From a checkpoint of a small mixture-of-experts model trained on Wikipedia.
Size: 14 layers, width 96, vocabulary 16384.
Experts: 64 experts in each of 12 layers, 64 clamped SwiGLU neurons an expert, 2 picks a token.
Training: 252M tokens, 7682 steps.
Below are experts of layer 4 (counted from 0) of a mixture-of-experts language model. Rows are named router (the router's row for the expert), gate (a neuron's input weights, with its number), up (a neuron's input weights, with its number) and show model dimensions 0-47. Each number is 500 + 40 x the weight over its row's rms, rounded and kept within 0 to 999. Numbers have three digits each.
Before each expert's rows: a language model's description of what the expert responds to. This comes from a sample of Wikipedia text that the model never trained on.

# expert 7
Capital initial letters. Single capital letters or short capitalized pieces starting proper names in lists and tables, such as Alfred W-ordsworth, Florent P-agny, Houston D-ash.
router:535494568486479485508428485567552478474434465487554502389487446449503425455455451583455480501527445479506449519521500469500518594501502503574459
gate1:474474483551485481478439506454505477535464455481454425571462421515496541457517541473487508532424518449507519511490459546461474505503583458570533
up1:430558488571520485457443490519505438530501478478479466538480402504494531520528538468470562508424480456516475453542484547529442486576582454563517
gate2:484464481466489444538480485505499531532540455449463474504490509493418488555449440455478544509497618509499553496560451494566553608524503484501526
up2:511476463484509490521503513494516508466557458489500489469462527473471449483464467505495431511503455435472480514510464476562512544510479418572530
gate3:464470469442490480531518464486496529476514486519485432456476579534495496499502503489454506484466482548473514602503530521474520528487516474537456
up3:478461472519539513549514423516504515476511487504519498404503534526515515472493441601510509510511532531511445510447510551468533540485609448510552
gate4:469554548487463459469511555541570541525492440417495497511454466540495492518507498538405442496552554491502501497450579574496526511515479423523499
up4:446532538505486444469540535556536570539503420478433513498486451469489511522504488484435506508541536459467464448443551575481511513507527455525539
gate5:513485460498505515563491502583482477474512481475524498456495493537501547433478444502480536481489503468603488481522407423533490495414492588483433
up5:438464511501477494514484465524476451493495471427556517490463483535505413463498463498557482499517506533506443442515452418538517510452517524499463
gate6:502434544558429497514444526440493528516437517473532529474523533467515449532515517588498479472524533550485572490484434454559491508467498405490512
up6:538434536519442505499487525486525532482449558465482534487501506462493451525521535581458438473479534581482574473501440456559477497448520449509535
gate7:523462521499505500550443544510509466520519436443553536447477527474479533604476488483493444529516540587484516454462497457474497522483521517533535
up7:514473450490494509540421491487536466504536414487536514448489533506518459576532499517406474507502550539498522440487552453522517502465522479556531
gate8:490467513476520397546442545570558514494512471496542594495500473547417471564492495476504460530525507512505472507492545505529419531519496479500421
up8:477459472459462489520490544485492527467534462524521528470492500522412563484516474499443444500482493409467535502528524512538454546469545503545515
gate9:516460510510543482519475493472467461504519426542486485397575522465523448509540476540485505508445524430542522538578436503548524519445551451466505
up9:539507570505550519463465449545508497466526474518492512451569501445504446509541532581529493521483495412553482495543433459534517506468584466482498
gate10:555496427501473498511426460508473532401460435453478469475524497415525471488422491495522474466502468496449466463394566540557503505429486506588521
up10:527507451479465518541433459528472537423459484471519469486551456436526506502433471518510474454475464546484512441373536568542498520431453488539528
gate11:520525526515538568506417521519549551425508492456424469466479504499463445500478477552467445504507464444505522503451494517503469490509540553546504
up11:509511531523535567495464512489521554418457468478427474451484530498471437467512483604476445508502516494523502506469460559498482477529568530546509
gate12:526402543439511536489419483529461465479507502481502479476474489521520480538474511491448546465528527533570497465485510444524463542517513535540462
up12:496390523434508518485413464510409421490479452475539464434523461529544497504529510502458511442518524526557526559493473437535434552513525510538514
gate13:516533489485469614503510527511506525530483497510547526453497425429489483577542518495416544608509495508519471457477534473483498477497533518549375
up13:437475470453483522530560480532511504571527485503526514435552441410504486535512514489468537539519495479501473437457572491479498510505504469546417
gate14:437503432515440476556450512463549540515495548447475529505569436405534441452483516479538433582490449493448515515525461605484491555440549467517457
up14:530511480530452483558411499497510553479531591451489525506587435389518452462491499533535448542488507474416484520515509558441476568460542487482451
gate15:540464474499539566490487455515538504521514551431474507502469467589511438534439481497466516542384497437430477526473461514525443549519552499536444
up15:561473558501505503510436447510575514477468567473495514486446429543524459564478504484448553527442465467475475510472456565504507517523531481505473
gate16:501418525522495484478474456538473495521470499473527539541466468406509475487487500514516523470542493556477548491528482526560522523617546417425516
up16:576495543446483490474505424520545507482462546517443493561490492452446477518452499529550488452523515481464549435535492484463504538508512493499524
gate17:460590548480523527478398491520478495481471515527496515524474465462444537524478454523455496510488489528567465547497528472592519566469440454530508
up17:440552519498559516459438508541468495515541540549539517545463474489456528485496413548434522479523447524544470538474520460614510559482459457462486
gate18:506525563534508484518537540436498541496471486544556553490540455432484538514472470519428440546469482489470464570510501527500546558518543478461525
up18:540542507482553507497528521468501508504542465493540571523528443450496504539474475498475502576544500482405515558479455510492530515526528528480535
gate19:574487527552550544499536497565512511487434478435551456451521578523493457530439534565464477475467471573543560494438509462509515521512496584542493
up19:531456496600551559475512534601517552499427473484554467470524538520458476464423523526454467470509508529583589509433509472520536494523506551506525
gate20:531531483469555487446523416453546503505447440481495563491506501408533463499443464427524514524545436548443468528492479497582498548489533516472489
up20:559499495492539514457528378429490482479468451507490525516539450447491434477489471468509485494526505508517481497486493466533512526461535460513498
gate21:489564507415484524551458444528426407496439578480512570511436449491460463526462508520531442497546484522582491504510503516502483537417545446471503
up21:535515530419481520538429467551460462576534604503568557484454458487473454473512551492496467557524542518578482492566506513502532514440532443478494
gate22:486480462498618502492518513557448568508531495511497524480446501479478517512435480511491532506524537476541549497566529471466512529534491461590458
up22:536470561528572519500556547529462596485473448511545518438436481510455535514502503567476463481504526518468440535534511480396505532561433477552504
gate23:559482492492441533549514465487541541485541570564529453539568427450547501477551458477427473464479483524526486560514494459510466505488438510521473
up23:476494486547469561529478442474486502512449569545573488444558424499499400526474433450481464454491454556494519526519507456505573440418441508530520
gate24:469478481437486484483439507515547533544477463407467461546547552545487464504506524505447458495406542476486554516454537579486522481538548524445503
up24:447514528502484524489439529503507535529488447480464493555480460510470471534430534566441462476423531496509498542529552552502469540488508472519443
gate25:488483542511554442551427559462528500557491532445496469473543567520494524566485502558482532541479420521480455531509485503408502546480484426531532
up25:475580560481516509468417529476478520600417494414452520484539491522488552551500479556545530562511485518517483504466527525473518565491580502562536
gate26:527487561461508495506514524491473497451494454483512562447495494509508444487500476515535418529484523425532538568448418578527451530518566435454462
up26:495469512507522438520514576452536460501549470456440482472550461463483478526522483471527448530436467438498502516487445482486514492507508475441435
gate27:465412513563479476490469580538523488524496483535515507440514474459463533422547493538519509467570479464563450556451427552552499557471534452436571
up27:495409506510508517498514504569535488535566562506532516431535486466456491428541486477466498467559511499518440536496433504486397548440539497461525
gate28:525493522523429568566526495476470567520536494455565520540467566527503527476515532512489456418535491530500532477532497504507484543533410552473476
up28:454541455504467522496479498512507539564460480437461588536440515505530514443500504516477418470531494518515516447491546524525477502540466510458528
gate29:500465520526471523527445431487443582499478492491533525445503455473518455433476474437435420514444533509397506502450467556608490528495533521511506
up29:519470513496499520550470461469446561489471498510580520465495447480580448467480467498470439494444553526356476461443499559538468509511504530518544
gate30:545457592471510534462485430453459555496562550468526511439515414517547460591413485505486508520484525552508430523534461489493526557458450536552435
up30:589468616528481536484462431443477556461507549457515496470523484521559489567418478515464537516497525535491373505520469491453534539442465557558464
gate31:607469529490563506482525487551517515489512470382580482498535510497490537508463534501547490399476528484486500495512505452530529511472521415488527
up31:609492516479535544502541413548504535462455507493522517502472499476516455478486585497503487494509505495543486491542420502529509504468532413489537
gate32:509499473496461528507495482471491510423487458529579516502529450476497459483468538486543492471530501510520459506444526456510521582444463554498453
up32:472491491516504497509490503483484514440483460530599486487504446497518466466459556502478528503523514501525467534431504436502482575492493569494447
gate33:531552524523546487480438530444506497524495515484479464479471479463513441525504491438464461519408511479500508527482511536512544496493543502529501
up33:538565531463586556485450500504513492483491531469446507414455458504464403525481491483544496527421494502488458473517462509481500499460480492467433
gate34:391507535490487449566444490547478480550547473444488457468514467438511472448475464493455442488454557485492497465492476523439480459444528525517498
up34:424515501475498456566464521555519499607492482484485456407497521447492491473508475530476449485515606467489495467512505474430422470443513566545532
gate35:512515499515505502474513474443510513532536496612452489490445518541600509448525487527461481509465494489527489538502581532457412491529476476542541
up35:511448554521575512497495429475537488517546497521524507442472428517583495507508515518544470481431513558559522513515564488484398485510471532558536
gate36:546502501438551518405531496606507510563468532506528562477465472488477533508515481454417494524497533539539562452450450503464518493529521588487521
up36:463437496515571526341577474618530502535475523508463539426506473514507496497477470505476467536480489557515516488534507531496507452538537476528584
gate37:467512520456496489490448551468490475513517543532464517442509469503442449426487520528455459547475550556503569483502498464489499504494525503517498
up37:522478472461481543461413568496435498501519500484526471456532445469442456495506503505423516496478488526449535474477494427501525522527529574490513
gate38:532550493492445565511455471528455513485485469496487491448548541484486522475446426515460583546476516483483545517450484461510462531468520519545451
up38:545532473475445581524452486547454518482549463524523446456504522428472481475456414540474583542465524489441497536481434494567477515481514478584491
gate39:527427489478510512498519530482525542459497513527503561518469568471501502520571496592509530538483526472515556522485414460427470635538553491473474
up39:495419428505510529545535547483492576436506501525470559517415567449501472502544461558503522472484548437511542495511463460494465584560506534454501
gate40:556473505563490523556512497526506505591533519450478577479517535503574496519448495529494468587521518547542578529471473489467501553511548529548476
up40:526456490534527534537493488486540482542457520475459559498508522473563498482442546527481421509549479505506554554461494544491497508495523551508549
gate41:476499515485545538477535473531460523488462543485528471493545535560496531444502526511529454415525454495521540571620528446505513523395514428446545
up41:539500554475536544480505491570418486522495528481504479496573517532471518462515533566594498480532434487584511567556546474511449550400492456526484
gate42:444446474462469496527523532478515505531507506531562459434499451593527491476545482531544469421478552503518446550514541524491491486413493461520522
up42:520542449455488481534514501575553437482491458502504489462516478537502481545498503533531520479456501525553474577564522436491489453448486525549449
gate43:498486526476525496462430488483478431527502566472572494478512559465515459531504426514509544565436556471457487511464466503506491513534514404542479
up43:504470583461496392437453486393456478561486489497540460471504495453505408517462489526443468514504528486440537558506471529536488482526494437568534

# expert 54
Clause-linking conjunctions. Conjunctions and relative words opening a clause after a comma: as, and, but, when, while, after, because, who.
router:510435557514486547460467429510427478482522482534498506460539502523582516501434487434493548527506499540567550497512536474571549527496440541490438
gate1:524459509459494519477529502496559523477435536475531487563543525579449494422468472543551453437507544479527509546458451514510517550536487474556464
up1:478415527537518563451520499557510503529497547499482516577548532507533484443492480496501402477502558479499516535473460535494485474531536472493487
gate2:496479562517521469528524514596514482496612511541470540523511487499508496486547522483546516447518516467464558532530507523465488447536503484536554
up2:441517522523474573509604483590509488594548482537535412545500503500558462444487535479521531503477525541512499498471506478537446549508504491536531
gate3:567460390506465508560466523530525502539541566442451500473544499471487483511489518489539475491515476530546550559517498514501463510498575469529449
up3:536491438522479490549420509460534429531446472495508540470536464512482473514469514494448480454537482491489580469521518551484422501559569539435430
gate4:492495545459493438449472471513468448480432535499587498474494493488482506459495434499458466536462485491466570551488482456466466432466489530623521
up4:514462426546565482466467451477441509450493524519488475525495466530476539474506464505521463579498492517530550551525454489506472429501482454551532
gate5:450523431527439541525457472549505505475451488504455510486474491452542441530452577497467510501513435500521439547576427513560446564548445515509502
up5:466471503423456515502529465500588602536546451505474542531511454526548482491594529498453543430497517506514498439496475464539516395513462463481529
gate6:517544526505478465526522547463560539495433493484475511442509587482471525437480569519482536597486412454530568576456450562481492527455568480522547
up6:501499543556554390466483507530554518497412514475516507469509462481513510518506511501502530506492423550449578521525516498494523500478471549519539
gate7:468554492490514566520478536530484511495538462536561476489556542443480549518490509553478443479474484536519518461463498492454469562461554528553402
up7:442542456473526558540435575494487552496524511487554477530562490407514549420499463521480496428474546508484481484479532537444465522468599514489434
gate8:496442500444530550460526581494499455442466432595501479446554540506526475504488553494446477518503536525478479516557530535468494475535489496441489
up8:571472499479597517440533500444440475422591494536487466519561547477485515528579602500463435505465500525483439544456511507474527555495542559520443
gate9:453472567500488472476547535414516526474576526433564494511505547489512510529507473467492461512471492531439530473565503511513496536490429491481456
up9:510400553481463490524493587424486559482560505479488514565542474527523503508519510515466440504471464451516461451545510510534536487447455516466456
gate10:488497501437509512445518540467514515570480416523540472538543549464516475499460532520520509475514468497551514420424541456472462503459430481479471
up10:548487520586506519557456449496534516486595533502460513507541495503501524527518498440516469480524469509415494520461471472500456421545447527619480
gate11:498584498510487533434469488550464518497560476434542552509582507486564514471419510486495481479550470453512538468531567627552519489438470472519442
up11:491511437469486521473504507523458531573511463409534563536540476424540509434458517488467458469528445467515572468469572585497509495442501486492527
gate12:520508454466495483483520531531465524514381534477506533408494499481445524439458532486501430554510421530493524535480521552544505547468532485522509
up12:521542567502481526447470443484448495530524492475504504469481445485548489481519540470497517596496450559479539472494580580493451542471484485525530
gate13:565556464534474500459607429521482475451484524478570542565440535473442555520446463492431439519506475537513510530519443485494471551579495552495520
up13:546538577497508530457452454531419392544547518576542543453532575438484540496452456518474449570483453490517468542533489454442517509523511485518530
gate14:446555532540446546559449516510510476513561573520498505475509555495419455456464518514524501509489548490470576482444540469490531520492566461546535
up14:493479515511463539500470555581512550472551578523475445488533562500476452437451495552538428492495534465531510441448510524513525584511561467539518
gate15:564554453537556423507404534506514528524575526483526489451518474477486460527476471527524477543436440483579485444509542517451544501532473482501498
up15:459510431468446481580489498417460501573480531512516541476447437424540533530465438487534482500505479482527498473437407530571463574470512538505441
gate16:525533525509490514571490498509483506484564456454504477435540499523533552525505500503464569479461496536490505403453583512542485445408509548506507
up16:476514550460517589551411520508507552499592510465494442447535481473484526521517516490464530467481457584449488534485580529513536438501538545488457
gate17:505551524567461488453487484502445517496486507500531565551470613499485517543428513481461533450491482483550532503533501504558482469488433484521512
up17:525508519516482495474469489509474553547513544515505547580462548566463523559438510504492484462492530485532509449485522493537453420458458455490548
gate18:511524486491531525513465462500538499483463533537487495534486563435534526527445517460475519558518384549571506485552497479439470502535478469472524
up18:508507438484559497491449499567564564495509536473485508504521556401512511502450525509544548476498432516597481469557495504505497530491469489493507
gate19:494474445472528510446475528436524480489556481506420472467513527474444438401494489497495423515456522468494500523468533549526513553525506474556558
up19:474522449454541539476471507464529500502556452526426447490531533517441470404502506494487441532443521495518473507483491579529496523562543437585592
gate20:549512483500539535533446462495466460489504566455414517477476487523514501508515492505495557464546516486508536545447486375494494439511560469538501
up20:496484500508502497507475512495470433439445562478502479500473500534491502556537487561446558500505516531555522533453497447535537469503517474493485
gate21:447469492513557523534505505466541482487466523514466474493425547515493523464519492489451529575510466520502533501541509580460544471581426439488491
up21:477502498437570552473440425518454496452483513523484448500442482498464441588501536452488509466531442531534486577525470462520499526473474481499523
gate22:518477485480521558581447516515505552526509555503465489533464450477547511494457459518507532469500522519464551483506473461488575497517440480523487
up22:454588525509511449528525439540474478492474535497545520507540584550571457557441483482450545476522566590515491449514495479509501440456500469483522
gate23:562521437547464531508505485565472465506551484539566481546492523557532468492512503445433484501524519598542493493411501545523474544520534521515568
up23:513482557454523470506465496460586482501475503474576506520410420522500477451511464502482461510503534492494455512517586555494522540496519562460495
gate24:519449491520535555502485503500515445489590463511469472500517516467437483491491544522496463594428521413547472436524537481521542465454475570582499
up24:445490488624496500404479506453453498491518444523494507575453534547438515560474557491550466527481476444503522448465538568483455531559519432506527
gate25:510572459554480487526540510454474522508484477538476487523446506547538441569455440447486516498540494487523518520529537480448439520497549505537436
up25:501559576498539403422465499501420458544508529570495494484534546434479551545540565539504487496521413524492493550498453471547492476516487499456559
gate26:545510455527535548493492435534452428541492561494572493466487551491448523546513488567580482425514541532536489566503567542510509454494486542558501
up26:524497453511573564510462514502468525511525518441581508484495537471425522529534448569569491397463497521530474473525563504506488506495524490546468
gate27:538548557521522486463456507537455530507507581481603492572495572492513561455485560513531565468488627512556528474498538485456523499495482533530461
up27:494526504538517533523466508497459582496474552473592548540477515453520529458458565481526558475482600508519493453497519495464498505542495510467484
gate28:469568571471504450382485481454491491450482491518490512488505519512496488546476452550488469469495404477546498500477441547533565503464544485484481
up28:447561530464530502506497409503522508509552557493514458574493463482527496537495429462508555523488455499478510545518432469445501483563523504519483
gate29:457523551433519545445566475483426549499544589521552537520473418440508514444496527530555482505539474449486545573555401427483464557494448495483462
up29:428458513478507533407518451486463584517505582513557513507548465462532465520504574456546471508509476470489511570546441499522451484437477495533543
gate30:504432563475475524531485487519518478498480482495564491508478440439450492486498502489481493573547456478502472453563534540440505623497440446490487
up30:576466404444501495468517539534559528463479528518600479567441498513504451495508571448501541423483529511488483562580442476527498486550470524510471
gate31:507507610518520493485434453519474535545566563483573527474569482527597520613431503454444531437501509501491538502512511476537532447456488493511482
up31:542465565537536491460465503508485545566565593482544499486577482511602560544418468461426504466503527472501511521505506488535535455454524502522514
gate32:493522588444479539502443472507508470527465484512544533529536465441475564514491483507488542505448542546448494408515586478535465459400528531600516
up32:544509452537473554488474462499429532487474499501527487487444511495549590469442500462448500411510521506451491392521599529516499539471431475489540
gate33:491501527487499495501468570556489521438508466403484527509469541555568464434398484491503481529464524446528439468488544527523487498458454529480514
up33:479496540487521509519471586509515549450509457409508485572465529508534491446487503486464472496476442454492486492490494539499509498398451515458524
gate34:512480500493549500485490527461444471522450468461511453504476523480528483517462548514522512507443484490549442521467482511614513583447432520568494
up34:529549468517480503558473441474499497558558479520604492553467522482603529533459476492472553538442523513487517479479471463497557514475484546573530
gate35:520526549539474480464494417544453515516504505545513469542494511510507536498442571577394519499489562549506469578508395521444542498468503491482466
up35:537537475580471564455487500542479549533550482617549500497525497484482440503446532568426449479497509500548517481460444518491517506500477518505416
gate36:517439533506513528561427458544462452595451481558552486431488476478522490602461451526463540477444526454460475525485474449496486521559542529513526
up36:528466538518536522530507484553477412490518537559574468492475439456476546586453434550438548464504464524505425484447497445443513529514567511533547
gate37:545497514504505466404552430530419525470479529450534526480479510513498544510533475502434435458548478547490505461544544537467446562608491491479538
up37:506515547468506530506489469474473508480507483496541539454444529469496504549584555523461462527511458511565469497540542553533498498541454479557479
gate38:524566500470532519391440451487512525510523512480527498529485465506518512510471535462492550444488477473480506501531591459516453468464453540463529
up38:526551470485529506391469436494476568514544489493494496529504452512501554530461548488467572422483500518468517507512583500532457437487515511509518
gate39:468476456490486625473474574429455505436537462529525519495518513437501518505554518497502507435509479469477539547482514513553472597460418495506460
up39:460523493464482614540463535416454495464497536581522584486534530444516559449560523510534458434487490508438550530480556537494535524529448503523478
gate40:470493518458458561501428446507520483520498557488471499471550493517591497604505502458426510456505476429494455428532489443498470554448432481498515
up40:452502506428486538501407484454512528507511527496529490543545486529577538621503491478450532429508495416533447467540494469520488491477461452516529
gate41:386474444556468418532455530498497512478531517502486520536551504522494486505524554543572481508434506391444478522527477563541490505523496402482403
up41:450449472469529486502514511420558562535473502608495485515464452477516546419520538514534423501518431538462483542470448493493429539534441511513498
gate42:513525444439533486555469538518508525474463520492449542544517560554472489458489462500449477472513540513547552433437444542478565558446454518526519
up42:557580502442489462441488562523510552438509502473506587539523555518510550451450492496473445458522532500501531481450479523469563508496458478487522
gate43:485492496514503523495522506506490521512484489546521500478509468528466547599433502463496412491512480510386520470573554500468426540486526518453550
up43:475492514466460470502530461462452512423476528508477550523552482486583511514476555494493524505500421505567511524410513419517501495468540508502452

# expert 31
Coordinating conjunctions. Mostly and, also or, but, than, &, who and then, joining list items or clauses, often after a comma.
router:438535476461516442483453422412469457437509489550517558470560514505528460438470495462516405540538519564485455490476528469559460526506445479513493
gate0:544433444491512510477523543476547530496448487551439469507480490496402477440565554476506474479494479490503542525499451601568470600505468459412495
up0:506493531476467570522461527494543510572530519537484536453555492552475520490448501460485525520483494532499544555510519572562512584527497432538506
gate1:468535435528474468561443487571466463478572554416436542499506532439474544427464551484433463478503453473535514570497462446587514458503528511492521
up1:510461489523489450560471535538492502494527497473474455469501521490451476498392538496450470455532526532582553489514463405510452519523502526534440
gate2:475520491471452471473543546512460496521451429458498521451516522521538519458490486500543521476512442475477472586524384494510527549478397483454508
up2:496498467502554455477474479470459468538490493457490541496439514490501458462466513535509533493561427508547482546483523500545490557495491540484491
gate3:433507611498475479542575470527472502501533558485502553571545557489527513502528490537581513470504563489491519420518449513550470491463494461491546
up3:506473547566508544482526465496491488496520479561486450499569527483514489501381490557502399467533508462495521496473456511571483487474559485519529
gate4:455469515588561572431491497541472514505466579509476480452493486493478512552393479491501495499507537505544487523542516500595528592499448467521510
up4:474447430563553562477526507468495518507476546530510537545539554515487503474413477500527536457516587514523524513470543563575549530479513465534549
gate5:483497512469469517473482484545525498492514496509524505477509532476511497541465564494469482514489471519466565530474413459461463431512481506508571
up5:485492546429476474479560509548556530405564512421501502561516502496594510432519564530484488502531500513469513491504479444508495509522532506485480
gate6:479521511490525450543528443514456500436497444422520458516498505534570509476557432488427525530492432495563461455528525571469566560475525488490496
up6:574475427473404521490479449505492484517510532448475452500491525465429509582497481448556516454525471514487526508519480514500434506504520482465484
gate7:503458527493513482483496505513432498513521498524544486480489494535459506452478518481511466462515510554543524403543492570500442557486565476506434
up7:542497522471517533509488496534401579487555526455556483452493461494476474445502525555463490483498489502553498489551525608493482557530576505471482
gate8:528548495473554557429486457468489494545516517573535529467442538506458533524447486490469475523509489479493412522479543657525534536469478503498521
up8:582520528518506567549531570504464482475440535500467502436439589508465511597512438501539467532468500529577509521491526560531560530501553512509494
gate9:541427474553535454466423503544446522534483531475480448546492548537436462490443516467496440527486384517470454562469526535501389496460515486493533
up9:473522528491465426578451469466500480441555483482585478501465508478490473497470522484558512464494575469544487480465510537527501482402535471495479
gate10:577544468503476498449534470461495479527474550464584579575537527454486502546460530477521474463521478461451517485484483481500448500520460564481474
up10:541442447522515553475553501435480525540527548451539467498473516532490547557435544484453519467503463572449508460500512444495470504549423602487466
gate11:483448514605503465566520512478605508518496433487477455541512448535498511486481603492506435500480423523501516538454450489549486472493496484452537
up11:448400479532503435505488587507551499494530436486498494489557478547540421463578585472421451502465443411544438513469410493540440508492522487487475
gate12:528514546555469483525493479528484519516473491501504563502463453438479516443483557545430472530488478508532468543405455567555537544558503443572571
up12:519497506494454484476505520495469617522488527450473588481477474456461511487507483498475527613493462465478544617445461573518493540530489446494528
gate13:478531542512461514445475533505519559472594515541471509511467484545477482562531428446528434472492465501419511550569480539569513471504483513516493
up13:467543466472466446486518585516536497436514507445585550589560500509431495445510520540502518502463550480480483462482509476488506484530455429417486
gate14:485537561558560532475540489503476502533481518506533544464539482524540544549441488445399571464462467503516492449466485518494504511445541523493457
up14:462465517578589508484514456495522520544528520550513503529483534450568495507398545414492524430481496546550484452500520480508493497435446510509479
gate15:488587499520501486475514510496470500501456425546442443439539462532557505567488542511431514496564523527545531470512479479484422524510513556503469
up15:493504524542478487434469463417503459572417564546539434551495495538485578545489561512448421474550523459578554531497540509459522612502506478518473
gate16:562468512490503499529541491513544509504411581471470471535420507531556503469429576445504501527511527542571471447483502479481498507478503533483560
up16:494503470444624552450594518512450468516532473492497476526469570548448463459488487468476493474482434497532479497498463564553486498498451551479591
gate17:465495549534496450530474453524448516523427513501558558445423508489528512524399403499461522500495522511493483514450502504528477474447437488452509
up17:500489554528540494503529472480577522508439471468543498476490494492614437549418469480413455471492467522515549477516537518498438461481504535517453
gate18:511509495484532518473512500507471497517598493490519488536569491539511533454500538408538506429443512518405521517502474526529404450520517506490452
up18:496492502472556545512484564524475505522553527510557478522505432567500515485507629456513477450480514464482514529507548515518431465523501552462503
gate19:440489512525515572473526511479452504533496410482545567544460465476561520471563561488486439529492490493460431485457491485497483411544429502463514
up19:488428506476536488523514458481426472494561533423463485593470568462515491481453484448561457439468554485481562488508595473550478466436467499534580
gate20:460448517376599506462452501461544493502549480497545483480465446480478471486484478477484467535486502537435450527426445499521497528426457377507541
up20:493522551503568423506439529532492521545523496457501469413439558476505471479492485455413511502534506472525523502452471540471478514479491422562542
gate21:519499575526564491465468525453469443571496505503432526473463537516520525454438501473591578573480490491517509473456438487478515505456508528540513
up21:439502536470512539473489521441488428499436494482468567520450525533517557457489428515560556517459491517588484491484452479483467538446525498528510
gate22:521476538507498529481495474482539504542531467534444529487545477587537483516470599416483519500490517511494522478495513518513536437528497440477517
up22:528515451547476448498483504483507524445490543484530563434446512439543569523542512520467485498510498512462458506440487406480462435427528490508549
gate23:562512472516510494547473542567519545483488540534489499525520522419555568501396517567619523532484478482529467522518508494546478508442409510511535
up23:487550535566535526393563468475406471547535461515574503503479482537484443489501509518413508428561488426547474435471571514473508512470583488489434
gate24:484480475413447470484477511480493444472458488481525519551553552470515510499585496545461510536512563448553589561525496515450499508487458454466514
up24:489480433480452484542508528477447494467439503530516415443559523453471538455530461558535518516537472448492508561542493488531481557488501442516502
gate25:513513511493466419440555540561471487476535496541416567518485493424439528425495572523528499473487494464534477474398408520497491468471524519527540
up25:451435475488616547546450531485484453462547542494484409524569513530524469531501492532542546560469458526536449514533546510517553511476521558533496
gate26:558591444535515465604501492525534522518509463529545437525479528502454576450537485408455535549487463587487495490521489452500456461484427449471507
up26:530476470556594458546555493517496514522497492488532464476435531499492546484450475385483489526506475569491534489536503465496455501466516519484515
gate27:454571531463501483530386470540450475475552480534476532470542562539554571478517509475411463430498568443491547441534517467465536518459546471438456
up27:495533566531507507565479516493498529510481517557501483426578506545521539437523531462439461498508498505462504535453509489478501512448607565475506
gate28:449622505485464520484525549523465564530501510513520430489596491433439453436419548502476499502466537539571475498464428510500531497523429504496592
up28:429537469448474460536508541504475537532493461464510476519607544447487476486461530488486542483497512496530492579443571496528488505486466452517469
gate29:426459546516515580543505485520467517532482528492489424508479569531499520544475478399516537511494532469520552441507500479437595471402474494563469
up29:426553465470508477533476434484495450515484505542525512486533528514480529491591510613458540487480510432493457534475500518472465597507461488516533
gate30:476476598533499435516456474484581519562498459546559489519567526550562510580434479495467531513506505508496517512510544508495471504435566476582507
up30:540531554493505501477452466511530622566534508504582512474544583523497544581423485485453567434517527483481555510510503524492519519476490458528531
gate31:473471489511548529467541478476441486492476446499486526475484493432455484483472521428500510539499540433495545572549476498570468494499475375542561
up31:497433494500520539509490522485461454472437458512570511423454522456463463497466537506516495548478484473486554588564530443498472460455519469521472
gate32:528442540496560520446491453514513516555530540519555466527529478472453502443490474482524514498480494524514426499476525570394551535536455523411545
up32:503427508481596508468486522522535496518465488471542540460474425489509475481550468500493431471510463493552498582515502569494545494582466496498556
gate33:532508493501491500432500451496541489484563604474464504536406491434466573458533541525509538483493507551554487486487394541491505455515455477475536
up33:529484496447540488481520443537428596484567585467511508507543515493494545514414517489475488436452522516547507527537462511521512522455502487504530
gate34:478495490431483499547420470494446481483538562538450449476502432572549535482497459465486456479510539509482522545485573551463463538525542519534504
up34:506508541453490501532450519505596549532545505520441439469539499576537504518532541499423518498528546509559475511445555519478518490543511487552465
gate35:491495513457497505521498456494502583441516569485531530580427536491471464531491466555523462494481492546489495494523505489557483508470548536574505
up35:441388434517546508481472497463415444514497519478487529484477451459499476551506529437510491505524532501542578526514552458507525505522537481470482
gate36:447459524461502468491475518506537573480505553456521477555519471492495507528529513529547476515501583522492451521443482561473556536480490509483482
up36:490494462457488504491560570500513528508486563469560549524493531519444567508454505482493453512452481560511548501489548580547554494456482543509584
gate37:454509465488489496433511523544432467525463441510519475485503562501458569473512551502509530478460451536478458468458523529529497517428533524523436
up37:460451437473491467461517520565475610507600443490516544475496526492455581491473490499559459471517495487533562478446474556614512593478511477534503
gate38:538484484500504508400458559430516552516458461490579540481535454509471513517525563536517469479509511508481408485467490576503578521516442486462519
up38:550479478465486463513427502477467538520561554464518515513540501534537550527462578559492435468519440451502450494431505531485522533485466572531590
gate39:447556481425545525488507499527502549435473487539550538520474483505604548446505493500524491513522488462521543537543414488495494470471491524465515
up39:468505523446590510422467498457513541500492490488494437529518496491494515464450532520524526475525442521549507515480441497484457433510534476512515
gate40:541527520497479549530494508451434592545440520501571521449507444486554458504477607479507486497494543527542499520479517586547481486513508536531484
up40:468513536415484568539510522507476508471465482470521537460525523501516493490515549450532404483535481552452507528528517559543456521455480432547461
gate41:528462521486550424473568500441520556492516570505583442514526508389518562469493544452465487510526479535579552557487506518458546503428525499543509
up41:422542484526499508550493492490486548482522512502570505474488447527443502485383559531496448490525493521502430456468551577546514510462559509447538
gate42:517434545539535539508482492501434485483499486532535540506563540503546484601490469448479473441518472494514471497499516573490448518481517488467427
up42:456520509459487490478487601565530480531545466483523514485522481517517483450489540477460528537502516478530452513500519501537484517425416535479615